config.yaml
num_hidden_layers: 10
normalize_top_k: false
routed_scale: 1.0
init_std_router: 0.0192
lr_router: 0.0025
norm_eps: 1e-06
beta2: 0.99
batch_tokens: [131072, 262144, 393216]
max_seq_len: 2048
train_tokens: 1717000000
dataset: "wikipedia_en"
Below are experts of layer 3 (counted from 0) of a mixture-of-experts language model. Rows are named router (the router's row for the expert), down (a neuron's output weights, with its number) and show model dimensions 192-287. Each number is 500 + 50 x the weight over its row's rms, rounded and kept within 0 to 999. Numbers have three digits each.
Before each expert's rows: a language model's description of what the expert responds to. This comes from a sample of Wikipedia text that the model never trained on.

# expert 8
What it handles: Spaces, hyphens, en dashes, month names and year pieces inside dates and table cells, e.g. 2009-08-04, 19-11-1, MPC · JPL.
router:492512472448502477480412478561537529517547586521438549510544555562509461544531499540487505530402494457518481545463576567416549522469463493538509514406434514553570516508461594540434500610539485568458420535555403492482544561575436537465479480456466463557492462522549568494529487534460507527
down0:500460489506476479534507513418533581511508459388468585486485516578456512514450429497443506529459490543523493602547457492512470536494534514491538418454499506545496569488444445453631525415463493408422543487543475595506441515442543591483459486569544490489440499544464474526482579551603398572
down1:423462545513523455467504517539496468488500468565510501445411500575530542591522501579455520497447564460443493475564511435455585518475502582499470466566480498474455468542600546535548487528535508524538431482492474544578567500504475576570619587560477488456417501515487460452525515547538589584
down2:477434425557533555451541341520531474504549472443407481541503591525514531547484392493501453463502506530599515502452497459522502553466525474463516572496519508480473546431534472631534544499453565421525474601491482473504506561536479541455482486508529501552517538463488530480544504527592482482
down3:478497455536609424520455543480537479514410445475412481473468568540466498464413535465470418421563569405473459486417497522510551526435423460561477426533434499478541536516508534478446581456437470417553458577527480449535407552512468550484460586556457386425481449434471483525443490464501425529
down4:500456466590489403421504477526454505517492491497532532521488409423508546540419568568496560540461605472521605448406522551495495580488561536549505490541489430539531519588568514501405357555515478522603469445511485341465535448472488481401510548495512590398502476486505529484573455568574512498
down5:548478423523492486522482439380475464559585522472540576478492537464482608479443441498537558519466459524458463553419444454514454483527505463538443535557587346402620483606495501507556453432518503371447504533534495567507504541505431637504507538506397439500440563539559527511434541512477534414
down6:450510492538491539483486511515483550540561627551410556393409465419496509560488523532426472471466540416480486518508559576381513485496514512445521484611555539532455586578514479531421510504490510553476521482538507413499517485480486521507433526575450492471473488497563496480526522542438437531
down7:541514431472610469569567525575477546442487444515456520517548401513512494549509460551481569499552560535434432565517474431452526462485488468490512527474477547596523480505526456560443491448536603626474516526606513596555508454492488536499536424515516547439480509510517516530460423478499578537
down8:484317450476426590499553558440488479522569428530471499473451461547507561428357537439464483446452499526607567563633469553460439476479522548535484535572490434442484510485489531448521456522388493460525509527508533440535535517468476488486448474529458516486485526514465514571499559590458419433
down9:416521556534567511406445524572501474510459528533485482527489428516448425504532559529468431496461558544531521391510462594501561573478479450508554525541510556540445460440542488512380458502487530514563476397467603481425514546504508452529506430535538493474539491555562546456483422516518503551
down10:545566440512540507468597459512401456502510552591599500531567516390491475467502499565568513564522518431537487464461393498521503447481478474401566448504550551544445522504371466534488515462481486501528554444399482483524435572561563478496570500461499480490518496514440514536525432466521454623
down11:580613527504419400472509535621634520391511528484529473582562500440499527430540505465468514439498532495527468483470555523452491474512493498545518499445453434507480516438398506454501483532522429493409577490536489547522477555510446517510443596516495412494502542495485529493545508583558485606
down12:537475512422453524468479483503585472544479474535450399501476510492539450550599626553450535500446541439518459578583457410515566540556492514598523419411488513495519532589604545472432429405593409418521494541518575380536503431493460496459515519418392496460506548444496518462416482498423557515
down13:503599513495453570468525505492519533513465544527482451504512491380502526487536534532477448559442549433531484595572485374446522525484527452449504517474553464528504485495527476474430510506428493429523532417485511497384503460376485476522544477384539568498494525485500580533536451434405469455
down14:420504424481541466488517485435520486508523500572482488484441606514520423516380538430539497429435506592491514433556560496517544578513448554488494414461431528538519489507506456443508413410378492516547550470561495498375559560478546475497575565509510547468505622503533500471508553537577474495
down15:521504553551507476467461494509543571486444488436588445472704574467515455494435567502477495567530555484501511530527518417459500526547502439486540494492586459496525604526478502551531506499498524475456569545548519421545501518448485384555511480489509483425476532512561509459463460494479518472
down16:465435473504546533466479453459460432558487489509482594452523584533486523375579566531425498462483482452525462566520421512538542488599492568447585481478538480428534430492483451484435510440523464408521443468495526499465559528475510440548557430402421505506499497509466506519498496517466507498
down17:459520450479573528463567476420416402523485510503534505509467511502465490460414509420572553532562490587491540502524566622530544543425546552535504484565526492510426480380529584458501501499515471460442435435365556466518522432488548466523499483539546541525515543578528470628484459481486508498
down18:445473466570475399547539490500499549437474470506539514556483516480511513545409467536475539540416535531546498387608540512517478488502478462458539521534436518456467460507424452480536520490573449492523504458476498551489430483518455480442452585494583541534509456399487547539470579531404524538
down19:509458463488477578550553509520566504582465475460418474521435515565503492437453607521430446585392572487356591440499473503466487543562514492453578476512484518500423416564467535557502463544541474549481479571544505427504481494588501436516544435499495563494433559416468463555431509417454491496
down20:590549455515533394526461455505568465523392544481546497514566456498499468490493484384482440502500451438484478533523559482494578450573450446614516566439437531478437463445474510498551458494491534584460509551488465580495485551506526527537506549428585437537490525445500522438482449477550529578
down21:446429523488514530509495480444489484588532513360435432538512527483459475558473444468499530637569583495417495528528552494517438413462527537369540490584536549512520525479517485494464523596442538476549499577468477604502446522569597489530415540525510504507571449392506484508546449496595496529
down22:530541459473523439493521541514498503553503458561504479557501537469445495516541565503491492409547563492493445446418495453415469402435526436466489505433536529411557480522454412512465420547583458451463491545553458463460545604501427524521509469559420498436511536532490479560514514462492436453
down23:550576492524531485521511472548584521488490564551471459539519489559553463482415490449452548562542459500556505514442647401541503445544504480509578519513559452450495502509486542598502538495555491399446498596536486593503404549490611492595462513541554494506501471564448449630497458426550518507
down24:479444499476511512436425486543393596511468577459498456495595549485517547533495325454607517573544551572522539589514506558497495508451474561572515539566506546537470354497466522566482555498501545586442562501448456528474608543534533484571451611467480464545565435523536590438506408470505481445
down25:457473473520505534388531505457499473531425490486532444586538533520498411663503585592410458530492587502449548521471561486403487528457490545516514428446469477466467460508562401449506477495544412465546572496446462470587472515598543459576402614454438498500517498502460449489530510509478453477
down26:408539486420533504553482523449447492518453403464496556461465504639487555500414578529453527485513557522459481482440404444478465402509539477490527508455538433564496619537457360482547511466466482433455491497456437625492523464447464581529471556412452394475539489497446610528527522549524465536
down27:516380555562436533391496417542348515494503386522507508485485488451484470383623546476571536430464439459501492411482457413551607486451534538518468506463509495402563423597532559447463494484431474541494535518570562481535526504520494535625543419546490592570470550501506510498483513384483593500
down28:478415523551492454477576493535487575374484511530629467482445443451412534458556601584512566485502528477551519462461565480544429570417549432465499494536380474520505408471495459584489549610469521456548547373523521537432546523384497556462536485515503495486474498493533478497587492521467418509
down29:574515443515489526573560472485546483526497445553504524555540398473440538516529483412430555463491478537504487491436504513519467555531513567408529495480501494521508465509457446453472606495533605511419452542431502523555521529565481516484496446545453580504425526517506520517571544457449540526
down30:408471517529476499510444551516490492491499419508429537521490488523515573397421470473464544415479516382553574597492497566546505482468612439496485473522460465405461476443442514490428502427528420396360441444442614399491468520531476484456477514454423460526451518476491529452547488498528427546
down31:522501575467501458541500476495532475396541491477434552524560472565510552466448540507309449477391514458600492448513537610551393550543466430501465542496481482520443541427517404478572520492543420428453482416447487496519403435523516571503490513510432578465520643549492486472509562483537540547
down32:517507562519507514531486469512464472432528530536443457513481449409479528532593520531482583472432513408541445475545525435577466477516566495550523466470433491470554413553488491572518528451539414512525435521417448445481471381549478489413500537563516508522432500498446479424485461406396417536
down33:519472520466467512469534653548485437576516498501439546481424454472492407419520567493455495534501510466413527575520464498540445572499460512361452555544487560588577479504491474456523503407452455538509446450596468558517466488532540430467428511545407544458514533433552502493488468376571578405
down34:481477475462493493420492552564430559488539524497464489464640558529505525452526454502459505430508468432509494523455497427502527475465545479549588523550510440458489447465406434494527455419529581535521553538455461538450366563449526494471487551421466439444506427489567486490460563464441461484
down35:512523601504468370426449442485489492506438543576533525580534555499492434525502537420435466510550469465504493409517483529472533429494448441577513504517490464548542410486542486467436419539464497543502466526469502455491465469450485565582528514549412463474567496454509527449502514428488500548
down36:401478453422423529484509443426518530453483481517497558500494472512484486449438398508534505499577583521465553585493451592515559446583442508430492477446477503425521551515493503524498446450556510504396554585485530623451584541469458479539497480522395504492465430506474558566512495550463515520
down37:437475515609431542467534427524442467492487495489498480616447473491502406565572547580466567536493481457379466427472515425486404480458467474499551501599486457521439438518554547570501521539431522534517443436501542530428589539537533496546499456551467545516499443540436488554519480496445489474
down38:555574468472587442584467413412504526506444527525369427468457507456534459436492508511527568594507443517506390454443503499512542491492446483484459479463521381466582545401544503493473511478446473468482473535440473441469473559506520496531434495468447511513483442542475423397514560510510598596
down39:541531503588487494549415438427501428595501577459534417433468458409452521491558380438506530496534472554446462626489502487539454434433455529383501407499611427519548472426477526515534514538438432490517504538446431511503535463539481488427443492617475432509568434525535506537526460586525554530
down40:442510457535533471629550527517483511572457577565569529532490486510450617481541538568484506488457530552498454474545504522540480480465528506492515487490475462509559462417483438513643487481494476432493500489480548473564509563619535465569489490482576415459485447552484468569524568560518495572
down41:485539498649499455557522524570579515554484557502610458512546448515458570584470541448408490510603457587492449477558559470501515506400432545471544477510589448534420492527480563545455534619498499472439419464472510530562496547484492495546451489454469543493584351539413498595545554518455423548
down42:446552537443473426566574481464460527618513531489518524509468483437518611463421477563438539498451472514561551596487483577483415505454475504546487559478537502508601597455560434582480511494428503494433502523546539492413544475459516553457584459497429435509483522515458442430585503595433483461
down43:522535589519419462460499573520530485484537509477512544526499550458480539501397567608462466464466545516466441490449527462516531556646414504490443504504422521418587522521461514482469459558513494467590569486458551411530586583538443518480487503602383582582478475453428444518558431459537558494
down44:466556569467502507469423538570562401389528503528430429486468491546458411513484544514436554497500581447505484498466510443470581511492564567526544527521570591405490454514432475494558533486555540447496537559551330555443508570537460459553412503567554498556428464428506506528460517427525423544
down45:592419504461571421482501525471538496379444559444449412538494544477514421508553505526564596515531488511519529538590478506545500573518547570519514507417496583505470551477549478552471556568449536524464611522549456500499457558608465404470551533494449476472572521488471512548473504452507419495

# expert 29
What it handles: Line-initial pipes, hyphens and bullets starting table rows or list items, and section labels like Coaching, See also, Preceded, Population.
router:451482570489559508464576410548541524403479507380545535409578508456449470548492545500511521542507443478600542528585540577625428428512430490475517463479501503538538496536509513575526520411483610448461483419482536394466544439459558455482448475594436540421422486485469555512476515503521538495
down0:519414467487542395400414620497552454491600547419448442523482455607516564494453600585549530536534548419527492528488588548454454477650518578523533504524606515457445604561434533577564593467471457546569486504567580517492487559506497481422467531477530455511475487522485535444550456461501441555
down1:445508463534547459526579475503466479576533455499380472626451515558495556518488540513526577494467496494542466527526536431582557545563592525446488455447438513530524529539394543578433470562578526575526507543546430526444516572506487473508402479506508467506535600513510463509456523436476523551
down2:495521407500466531433598503529506451552474425513501583433520490468485545591502536530376483464472438473521516515534534556500482581510446506475473448563412504524569421622432501585495477468524416521370519570483517455452507525585472515437532514499508571453430573518509527503578502428496500445
down3:498517522517451485459598387534438476505504518638587544441575487470459432519563489419482553473457471462420448519458513492468459534597551500464530539457487528510481505541444515495529394482553486503405574477506510499525483394525538479515499516529480378538433463524470578464662498449494535488
down4:449519486470522510470487381555572463450471528554472518449476462427569499529575533516408503454524453527493489473468543484469522504424534482492389504450462444439415446518447479426460551594514445470516478409564409510511451449535579482544573512455469438484551528451582499490501573407547551497
down5:420586415567521515533513505481345571537454483450592422469495464444473513511489494457539394557459504459523475465396536575591471560426459522489557570522449461572553492502452538461520451477527526572558543566532434604573628448519417561508497437493470517448499581485563459537567483467470470536
down6:461506579532492575547481512466453444519535457465419562412483529509419493518514503484486544429500460529485488543532522478490494431510487450541532566517522584515463540394484554472553462487432525506397424523540488473424562463424470568535515514495452378538469451532383396423540546577448535419
down7:458495545502419500429537579428548437446444460500503509510529614558424568482402540485571493445455491490526525446496457564393526470492521540476444521566518393528520411551471444493572485577480650516470514425448522379494518595481458366503418521492560482546505548440475508470465432470504516517
down8:506545580500449447501518517542473488433430510433392432409532484431437558521457450563547531457477466565462390429521554410537430486512422589468567523522481509443428564421454516506496551475440507459498540440444524535488551519484490561470480549586478487559539578503506504579493472506558542467
down9:543544518445529546555429533560490544492591593583474505480562458467512545463411492445463457518479437467429588598495563458522494481564547546515424488604509536465470550454420508550423499599418469463506492453405515520469474438502481491467380582522458508514456488451541441547488598477523598538
down10:507449441516526501470505448487458661580452487540518546518532419501547519536491543477532407417570511518589517545440544429571519540490434467436521493550548523547492539551491514462516605493425471521542496534509530519480594474479443615554479515523490430489483412452474557385533466494416534468
down11:434506562506513470533490394442567464500531520460463541540485514410605507467426448399638541409485547496494532563400506537468477526544540569515485471511490455538475580459457361532492413498506428563461532570533444444492443458450464508553430492475530533625518427454453483471447518507547474509
down12:519458524528491491599561451511564501491552542521436526517580503561565473470454579471483472523579520498375515468470479462481602560548515477489557455513532503536524508506533502509551549477427515489555502520503535518465459470510519550447533475651530465581551476525530481568350484440541492493
down13:510577468436473412475426512615480443506553525499526416554540507499473508546559461590515455519504543507492552460490540506485443529498470507503461435552426453572484502536491537488575480472617551495538453438447476509505442513554505438470541447616457473472554488522482543503497586597452529484
down14:516553595417539469478469499482533544483531492475543566608528496470480496504473479518542426494605604433411519444473403495457525479575430511564452444418489536531477492654482471517547418578455477456492513493517468563474458521572528404549525510540457564532498496516415500529535382488553384409
down15:420482466482456436581508480562528581525485488467516511433550502536504502531550525534538501472466476549469558541476464503494577442559470493509595487572441478482419562529533532536473543382526589523486565443529532507524487481444488421454456477501445486420457515545454508450452533521401482471
down16:514491495546484523479394570464489502527540450476535517511498508474571567545460480527554485517509579516475401567516477436564579576508502476553485527557512461487505477435454440439363554429487561515464497504470463435462519470434451468579557446550522482532519525496458495422449519494588600488
down17:483591460454525364500524478460413532569536605526487484506599570495470490586596427540500505611475584515533486448504464466511485453422493559469538532552562485525563552412515461538543559538445462517488449441558645561448463469612614551493426592468506465470543466466509549480571500515478435556
down18:398588531493519548511506468541520506421518557452510507505417518539507468549526474574505455577468483452521557468541465497462546473485475445548498490616507401527496523489512527480449492529419546517506433553471463526504469485497449527507558417603533476541410523470543501496468552451511542531
down19:481467486590444568566496525483455492472520514508486509495481609480455624547482591584479425544480519433437488454522485531565551549506528458478489424464539406430429489534358478456493441505482588479531484468479528460552407548511509523529609543416518543540570523527563460558454523524522414527
down20:526438470453452569519596508524481520512547460498499523459469462510481445539510444550454461489495489537557513588617445514426516583428485395518514480574466573442551529401490563427451515398476521497439440456558480511460583510513538491484531448534491386490531551490557533478465546513488569473
down21:516492416510528555613510513516518521469569507464479530473482533534504468464500500535445606529517570474407505492553467458446551447553385457479505555490416498434460436582528560499486528534519459475516505540436579492471486593505466502512510401521511563503570413504565502501525572434575540583
down22:454582516496551541519542603523548495484452515612569491460478541536584617479510554487490600517549409451507504451434435579525488513517554526499383500485419470483446484572519452488474469496503462512435486578516575524431488503530579468490462499454455533504457516463483478519562490515487526447
down23:433514522485494455501378492492512541527499479577558486562457525503553383526466441530597527468518483546513464463483533490492524578475507501446516482386572577584528502548528502479473461534457511536435556554477510505465478496597495531525496466498549547517483571549396566482468492483519541477
down24:469494505513432443467536468488568521531489519450529426405498554487526478496548464651489528458503554508550431479590570533537492559421551560535451466488487424485540448511435494594458617425478504429456492415531596392537488419456473460425500525527509494472549482545517508483549503506489414525
down25:590435442464543539460566486546554422494517542560542471497492518441387461476572463591439611554444556510447524496474560480491486527539459512430405555595532489548537450586568546510427446503453519535433521467507506541446557500545490477528547512375463512541500567529430440435536401546311516549
down26:586465486468522492477510530457639452458506558522415617437553585518487539491532575554600534534603500545540444427551496539438524393521551553491515438446557535486532587556484505481554448487455536528517518481537564511560409572581424523501523494482483590442547491456532493448467468534516389538
down27:609522473510471467514491442524374456492482540437398474488549499431466478486568586441476533568522437466463556489492514488598553523495490480492519608469516556476557382576491471532465483501477521534479606545484478500532589448467474494458493438475551443529530527583581423537547440498564415510
down28:531470528499444447487604505458510542526508522531407463506491481528543592522438534531461477396516515549458512460570517560455565499491525419523447472493544442446466560447543486560538471533519381445522570437547422483463487522448459505551387441514512491533522459516501467556524473477523510580
down29:511343450449567522467552531519546515574455534443455462510508601500579461586451489451508481540569404442517456440561473489502493484477603466487538547555516522499473552616465550491614485432425506566558487504487468491559516570517487587462459450556423528512544473507450558484521515523530542611
down30:436532517510472482646528501507552473527512435447558448514539605473533439455525534469575452506544495568501548494561405421415486470499494497486574445527531456417417475501471413518535481488599503541499489464548386514603399508512497448481538513580511578448534473510499481590491567542532489452
down31:562567539465520535536511627554561501499464485532498461439430552467404502477463481464521457505440551440534471475484563524463468541473540538501515508467540545437582538362463512496426577523467367501415412487492458432497514542444520473543507412434539473442490541493543477505484480487442499493
down32:437426483541427475492541621450553411540518524510522457429542510556467493483491579498529419491477595470483535518526570442494517451529578517456520480358422469487409502496423459478504489479499488451503532516510555466543531534483579440631496498528479462373485535471488394567473453488487457438
down33:509502483480528438498497456444459593522537471568473566585498509479459455490459471479527547495497501595483442556464498491478461545493450459508456554394512485477558437501497501471477530577554449540438490460426434467481521418554483442517419485488624542460530488528531432501511515474516527628
down34:503527636471474416545624440447522511504409562514481462445517517459516420535514495462522544457555430534510568537455462575472427427463544471504489459470515490511465465429485537533497440514560535599564541580481411484495411479413509470496473502479490450409528490516479463511530514459573551477
down35:566494393534421493581471584526537498495498527506546414484493588572452484501588487470514404560481546556458480469547536523519573487519523482565447546466488559507410489500436487471480499467596471513557503513433494458578427467508534460525526569469555479543562652407547545500475492457467504558
down36:551482438470460412478403518554590532478533478456478584534536496555513575370487638582382480476492529435536511450515502537443409548438506493464410489521530475439523499507549510538557462472450501444553492499442548467428526521585461469516549396450448460509481521542416474530553526452489442552
down37:565528509565513557520472593559463612570471485588614603470553531474526480402493535498487602544522428553590430587502549542511463410505551453553453569477463496464534482490543505393520523493515445458488495509435522485545489534444578569558633554558496488463475442498554558479414536452543532517
down38:453545494527566487500509445567562469519422488495494459487440503486689554490513546529477549476579490457461469478455509589544550436524585512605430509573487438345368525523514553465440588403442596459442459498597478482578377513457480480482566609504532457500508420566563563479517449447519496540
down39:524529525534591464507530429501465482540463426466552511484521517467466459518556430523471536538462368571603390491502519536473507528529502461428546476462386489471482484637541518385542575459463613560500441425467481493448596484566513453564495496500440468466557481602484450489545530509482537508
down40:512474507444505551410408591480553441424598545580485471578423535446441432498565564467602512499551558558567526469433480487442565466459490503549547517445542463584462443567504433494380463513569448544444529433504448491567482461525430479465417528400483601571470424447441546534476416425438437582
down41:418525571492524489426365449578521439550552509494484570529447535504497551442492633569504483475470538548407531582556401499425534470444587474482485481568430437395577495529542553578518560599432648558512432476436466468491546495498438535555444536467426517518497543495512518461521471486414518492
down42:570594399471548445551575560505432506404492406485511453495522515431551483585534459461544538512533517506478451507477431498478450387486561570519525474467511406512488505469519484468511542495557440531597495513559488515521475445454511541473485430539451500582541449495618465460449452539538477482
down43:518649488560525451515483428501463434547427462552534535543572425424521515622483570516541486589471482550488422548543545415436453604456511527487466474578580499517456545542495449517483475531445505504617452400466481549397525510449540522523456549466405453472493500530463511426564551398544431497
down44:564486491509528477549432527495480413487509497486400440491506461563526494394520504577444489520481542604505454601590506420500445523520584504483582582532464563495496476468489564476569595498493519459491457530606504485527458493456496498462552555505532476445471499480451457442491465506435536565
down45:449438528477417449436499552547506504468542431470554576437534524535474620582508543526472464498501502470522479464458537422447522598477487465460420514557546405561550503538431431521498475478469522515451498533544646547411577568544478440517444507552558564461512578537476566510468523485535452477

# expert 9
What it handles: Commas and other clause-ending punctuation in prose and lists, such as ',', '),', '.,', plus the word including.
router:498499551507436597580456515473580464550503471473486552529502578560502478558499431511460505558534358551516517550568547497453489429513440483561417562504489593583533501423572446503493510588442503525549449397487447490483563429551437498490485515460541491500547552591545585453476464472556418463
down0:594446544475406430507502529537526514543572431556398540476501472504571536516484445509588485451469462516423453465496513480491489541555466509508435574484494528499528520507512515538539525504466521560599454425480475480455505394520438514579450398512577496638513501543475485519606489482553442552
down1:515503485426450509548563620478446512435490471493575437469493479485553426498515561510526545466497539541390458519472454572498472497458519511515436490590461508454525473489484486429527520474564478496538438498580399443539476447445413568532507469494458485575506419471588488517468503520513453540
down2:559472415486466540483404512384460535472466504488507482529478426531485502458359461553464555485474525464522493507522494459507495528428584543496463416545557561489493566460463603586506461378509498471461423481484502485463534558557477525526457501465511539473545513533457532498438519588478583513
down3:483476524485415484599472517552560612498461512527477563483502509501611397503378485509545484469485531564480516530557435525534457476450470450499575478569528492474408520458518465526608525591508477534516436501539555507556517505504567514436507477455534497467482539482453518531466613528461567461
down4:555489460473572439508481537541524446539503410537548594528552478446475513489481489481443538514468515501666549453499509549552464516542455486507534594594452518412514572466496488418512519480522484481497513526446532475454469516464578482471467615506467420497475509493558504403543531564537477429
down5:531493551480561515531483524396492488474494485528496557455484456501521533500481456459521465518487542503564432552504520452526492459459512478577526548375418584502426562480502442493431442489479442455405524504434436495561478582525559510487533559473487414538466489503451461536492475446516547477
down6:508487451509527497570429472488420416399457495427504501501491536465460527521581444478557452460548527484534566557560512416560553430611562571545541503540506542446561476522514441566524526504523478536527479453503435395478520442526355477520530506518450414377491565522441493485384568480507484509
down7:540470492516500504489593578515550469523475508548517571502443459515561529502451605539512500435459428523502448512490453560562506484419526549514480560538474514410612498456506493412583395509531422505565492396502506514425470506489489540365549454535525503485499465522447473550466593440494617536
down8:484515493532503478459505506511555497473529548448533526444521536444532565481452550436469516482485502522520448440558529514467480509601517507506482462506523505462480531544471471488468487483473485514520542467448472411479582463504506495460586422513525506494538450547512532441617547464519466581
down9:457508566616478504535495499545566534435478487528622517546566464404427529442434397498470438472409477451601554514583531506505560582452486429419530468494448508492551463533484517508469496517536503476450587427372540418380574451508630461539582517531526477514627590385525540457454480517545570562
down10:499500494475458536414496482508492448579484508560585441470458486492497536511547483456579415533529506486479451582429477391577634545547521445496485405539513577540540504521430466468444429535492549515476456560482448483489473576620567442455443566447481459398547453467583512524503500446481386398
down11:435468518490488501477455501527664504498573542523525527598475503474461521510603492557490514445510582482458575447532508495640493538492552524493467513514523448481554526539489536442465453498517480439509549646460500535444535592483533525436546604537379508499557514519507463598487434489529499500
down12:473497529534529444442586482520521471592555558494506536539467534425483570486576552506460449527483441495446441499373588480445545474471582476552496487475445624478535477505514515468450481568536465465428526474479408427528526486500564563558454409512506475508504470451494574426514453479457537448
down13:577432450457522503513518394478523567502512467461513478504519414383571532490538465527551500526491593430438480324543561461652510497503580469468530529446504466501583482586481506513543492541532465447563572518519583470429441432515488541535587500484490451534552583457520495609460522491488566494
down14:466491434488510529481522507530460466533462506461487437510440472489515475555475467525529429455486569548522528511506559481584436481541407478510463489428513559407488485481581455552557517497532479416501567553410470477589386517517585455482483472490513548512399553536524480550545443517424564489
down15:543459563452468542446542482502473504383478462594489472543461556521515608498567538479495455521532479455405556520449474550459509468537465443494544534591495506585573465476486386445429376515547453480465582512496438522483594511444456580472484430487448529519586448456520549544540573483554360524
down16:557521436482525497527426563509510506523532518442447474511521528489559511506532525502548406562455447498573502521509515501512481451469525454496544458530442471521560418520515593557388519612448546502619471501534438510582380445520476502453511516485646468438530477490500524524348479493561538459
down17:489481580490514444478567436464560499500506632524362480577544435471499426522410495466510439464546378589421428499474554479430487527497527556418494497480511478524557512570557510482604553543466468623505469481489462452418432470480475530558461444569443403560482566541530485503429503551496548512
down18:518449431491523569473501477513510527433384487558502513494564559455459550486533472472527438483468390456521452456407574562470476505527571470504444544458527471554472491526511452571437534503516460451490443543550537453582543431447431473521535583436483518484472546400566596463433458440414522437
down19:487477509461537553544416522531489505494531468548424510460393475536486484483435480549507538517427562506443495449523537620447659547480586486439405436506438525508542509392601578570517575436537426481509462438473448391511513594496478463536435483436476527523537487602419442440530537519466540475
down20:397465518488485485517464504411457505434574551483482452500542463545467475486478509524442531560524523427527480466486489618551488530491486628455488445476600492470502528523577514556500381356428482479561519456570546511480485544451484463491541584571506480509544437504492493500457451604490508484
down21:582495523518522503540559424433489540578530448607485492474497427515486465528542496469497587488562617460500491479519513400499531415516453458498486579462412477466489542440528422458550496454551441503513496464500527561444473471483495522478455515580546514401471529469416490516435520503490551533
down22:467556606505518583560573437414465587546511448472510606415503450458458540503451550522462397584459561456486583577510504591525438555498467622451506516492481438443477530469561559567530494529488540382530507460507479629525562520522558561430407514486466362574442503548473397514586542509502492513
down23:519440489523456542455455535412503511659463455453485543459423509388542546512518577486465481501495505518497592564481412508600561491440465560522589445551527445402415551501500433491572492562578490481488518523603453489577429430564480589499437423583540479544467495474525534446462517508514579508
down24:563430610447561460509461496463514471528480474448465536517426466483544499389451504481553455515535416542470443513388434507521415480431567520542546519434483463628565553441568482474561452548482514563554575576529406475551502444468449435527630549591671450511516496522528409461445529536603407481
down25:563518603500512588498475464473474454488434542472538490604499516460446519524459449512423407462514428537634507483545535498560516477535487474497482473476499472510516509451603492566514426465501401482480501516427520498524543511511551411457525488507427557472583553545481472384592568531446499587
down26:423537512463544526531405469475547508515525533557443509510528547419497465459527584510558430432468533555544537538479604454393559588499519514522467449501335481522485509575540623517530497580459528554563500439482472526566413506449453525509432500427470505568535437410500354572537463526629467521
down27:456504551565516462536450521550447518514542469427516486504459521506445448500534511528496515415462469475544550516483438467510544447509441511475588592596565485490429437440553498586537450481502475566490503555558517520503505479601527480509481464452545503520538534587522495531480472610447416505
down28:517468471448466484490518466583476447512515519567529482476507512600470478489474557524515537356568528486556452512460523460602456459516508589489499491450536492525535501426605589497494436464538502443529443506509505505382536479517450515547544437601526528424529552514480483504386517456407519520
down29:553506544534480565598507502545507571572572476467537429501474511504537488564578483545575523536391492523501561493430494496531464580450459549485510466482500558614558481493465564513519436557548505477394430595464452457479485480495526557500471561452482523551465472449486465428483414544500470530
down30:502490503416429466585444409551493458513542434434460454430460522487471504482474481447489377494430444437504506511521462593600529596561546425466535443392414434455517492469535592506514411601467497483500522527473507394535471544485500507452550505508513527539516461598556354477486511462511435561
down31:448529506511469462488416474495421547472455568521558455508521430563523481486433443504470558446541524469569426556525463418515459475495490517449443589506571526645559520427445462519453475396519485575546476633495540430467478590496498524361458597461519553449557564480515539533448500554472538516
down32:549520434452517451441595545427489463517500579493566442518452435564516424596514512515567484389523542457483466502531480487485520524351548437533527516484431462396559599538523458441447485443503427555507480524526489558525385511467485559492529476577440507502485505462472457456476521409532578512
down33:527528496537583475439455497465524507546450542496487408456497427585561511474491528481554508587485433548442455495431494540499521476479471602487486453514627504601493566544512556478509468558614513523501504426511392507575464509466495460525465528408462523486621483568577492537559487608642508564
down34:539537620467477524472477508493496476455483541478496341515494507508451535489546580530514488414569514525552502552488420371520475515509538414592396480527576485490557495544487505515419550442509411492497500514449506447458492469423410491529588478628539523454468635464433456590517518529473511478
down35:452497465524590547405417490525430445536522487499553485471477557573496439558491462569482515622528538516520460436476598533417532509501501520507445464472661484513504492526522525507546521570562518587504503580536465525492475397541393497543398495453492620549563527484471515433593423486488583524
down36:513480478491465472469455506468453520468517515484419508488430383609446472523487455584565593548439599524469502466573426501597553499479534429418510503503493421484500507514511575539519504454447537531483456499421534459423546486524460480490453485476496525575463606483538503576544493521389539528
down37:495541549608478503524596567386492559619444495373520470536497492494515585450573509480474483537578596526449393530456449483538410505455445480470565536555521493522490492566596468406522520592528551345469570473461477544540501477524607549499504465523543421633513489527537488495557511573497502493
down38:531367465403473487407511472542464443538508511516518574515516443466506657583520583440452427493469473405537533517537478529395492431506507550427561559482574523512524479448475498457456413584503487546465532466465502495482509468391476485569493392478440517531589494527585535421521487557378490437
down39:515544560431497531469497409435552533453464580527537547481551535541474474446478470460505516447553472533591501481496529430487535446593436508597392551582549566496517465483426503484498529577521500520609519522403479415546459496540569466505543504534504491422519480416551624409559396475569447515
down40:487507561464503567549537602514464505501547541460595488524503489481473523608469507469530523502532533497499501572518560557472500479579634545447477513513513478453432456551572519556511556505520435588486591360510552531528581471518562483536523510583586503532468546436522511558483517573510540504
down41:347524540425565568501461480421576447469436602563489511530563541481481465483559510522478446461520476454474390476557549516502462474623442478431460551577442440531533516531531590480506584489328477539579561352356540506519464525526440393556488566559423487536523525521516440534552452488470507391
down42:541606516486449508507494427578588491492542457530496596540512472416480538457450496426542446444503515518453524395542482583431499463547470502449440519497392530473478498554492426492422563531521571493472483428490613538422502457505529472487459542473422557445473489458423491511542425403439556560
down43:466575530526512449534559416565478468608420498500481410542452547533579513473495491569493474481481451570563553533488456396534426574546528553543561425532531555560472507400524450554474397448565593493462431533588452533446438570497489497540434533431508535432507518497506536486400575416440477567
down44:548479479366553528532560545557581521504552494420559490513520528492493560460447541429401529491503444435549481550550510541510501485536435502432477528479495536432473435572513511425458433429577598468464469397427525522509557615463577521525524517498506477411513525544481457537465544508497437616
down45:471473482574505514585495465402497435538507440568454390554507522420545488564500440484509466501415577478503463481508467541476482499465540476451545460494497440604445533510531472512530503519472449476541541551473584462534442570456544488545442524465531593514554496547461458486500489498501455404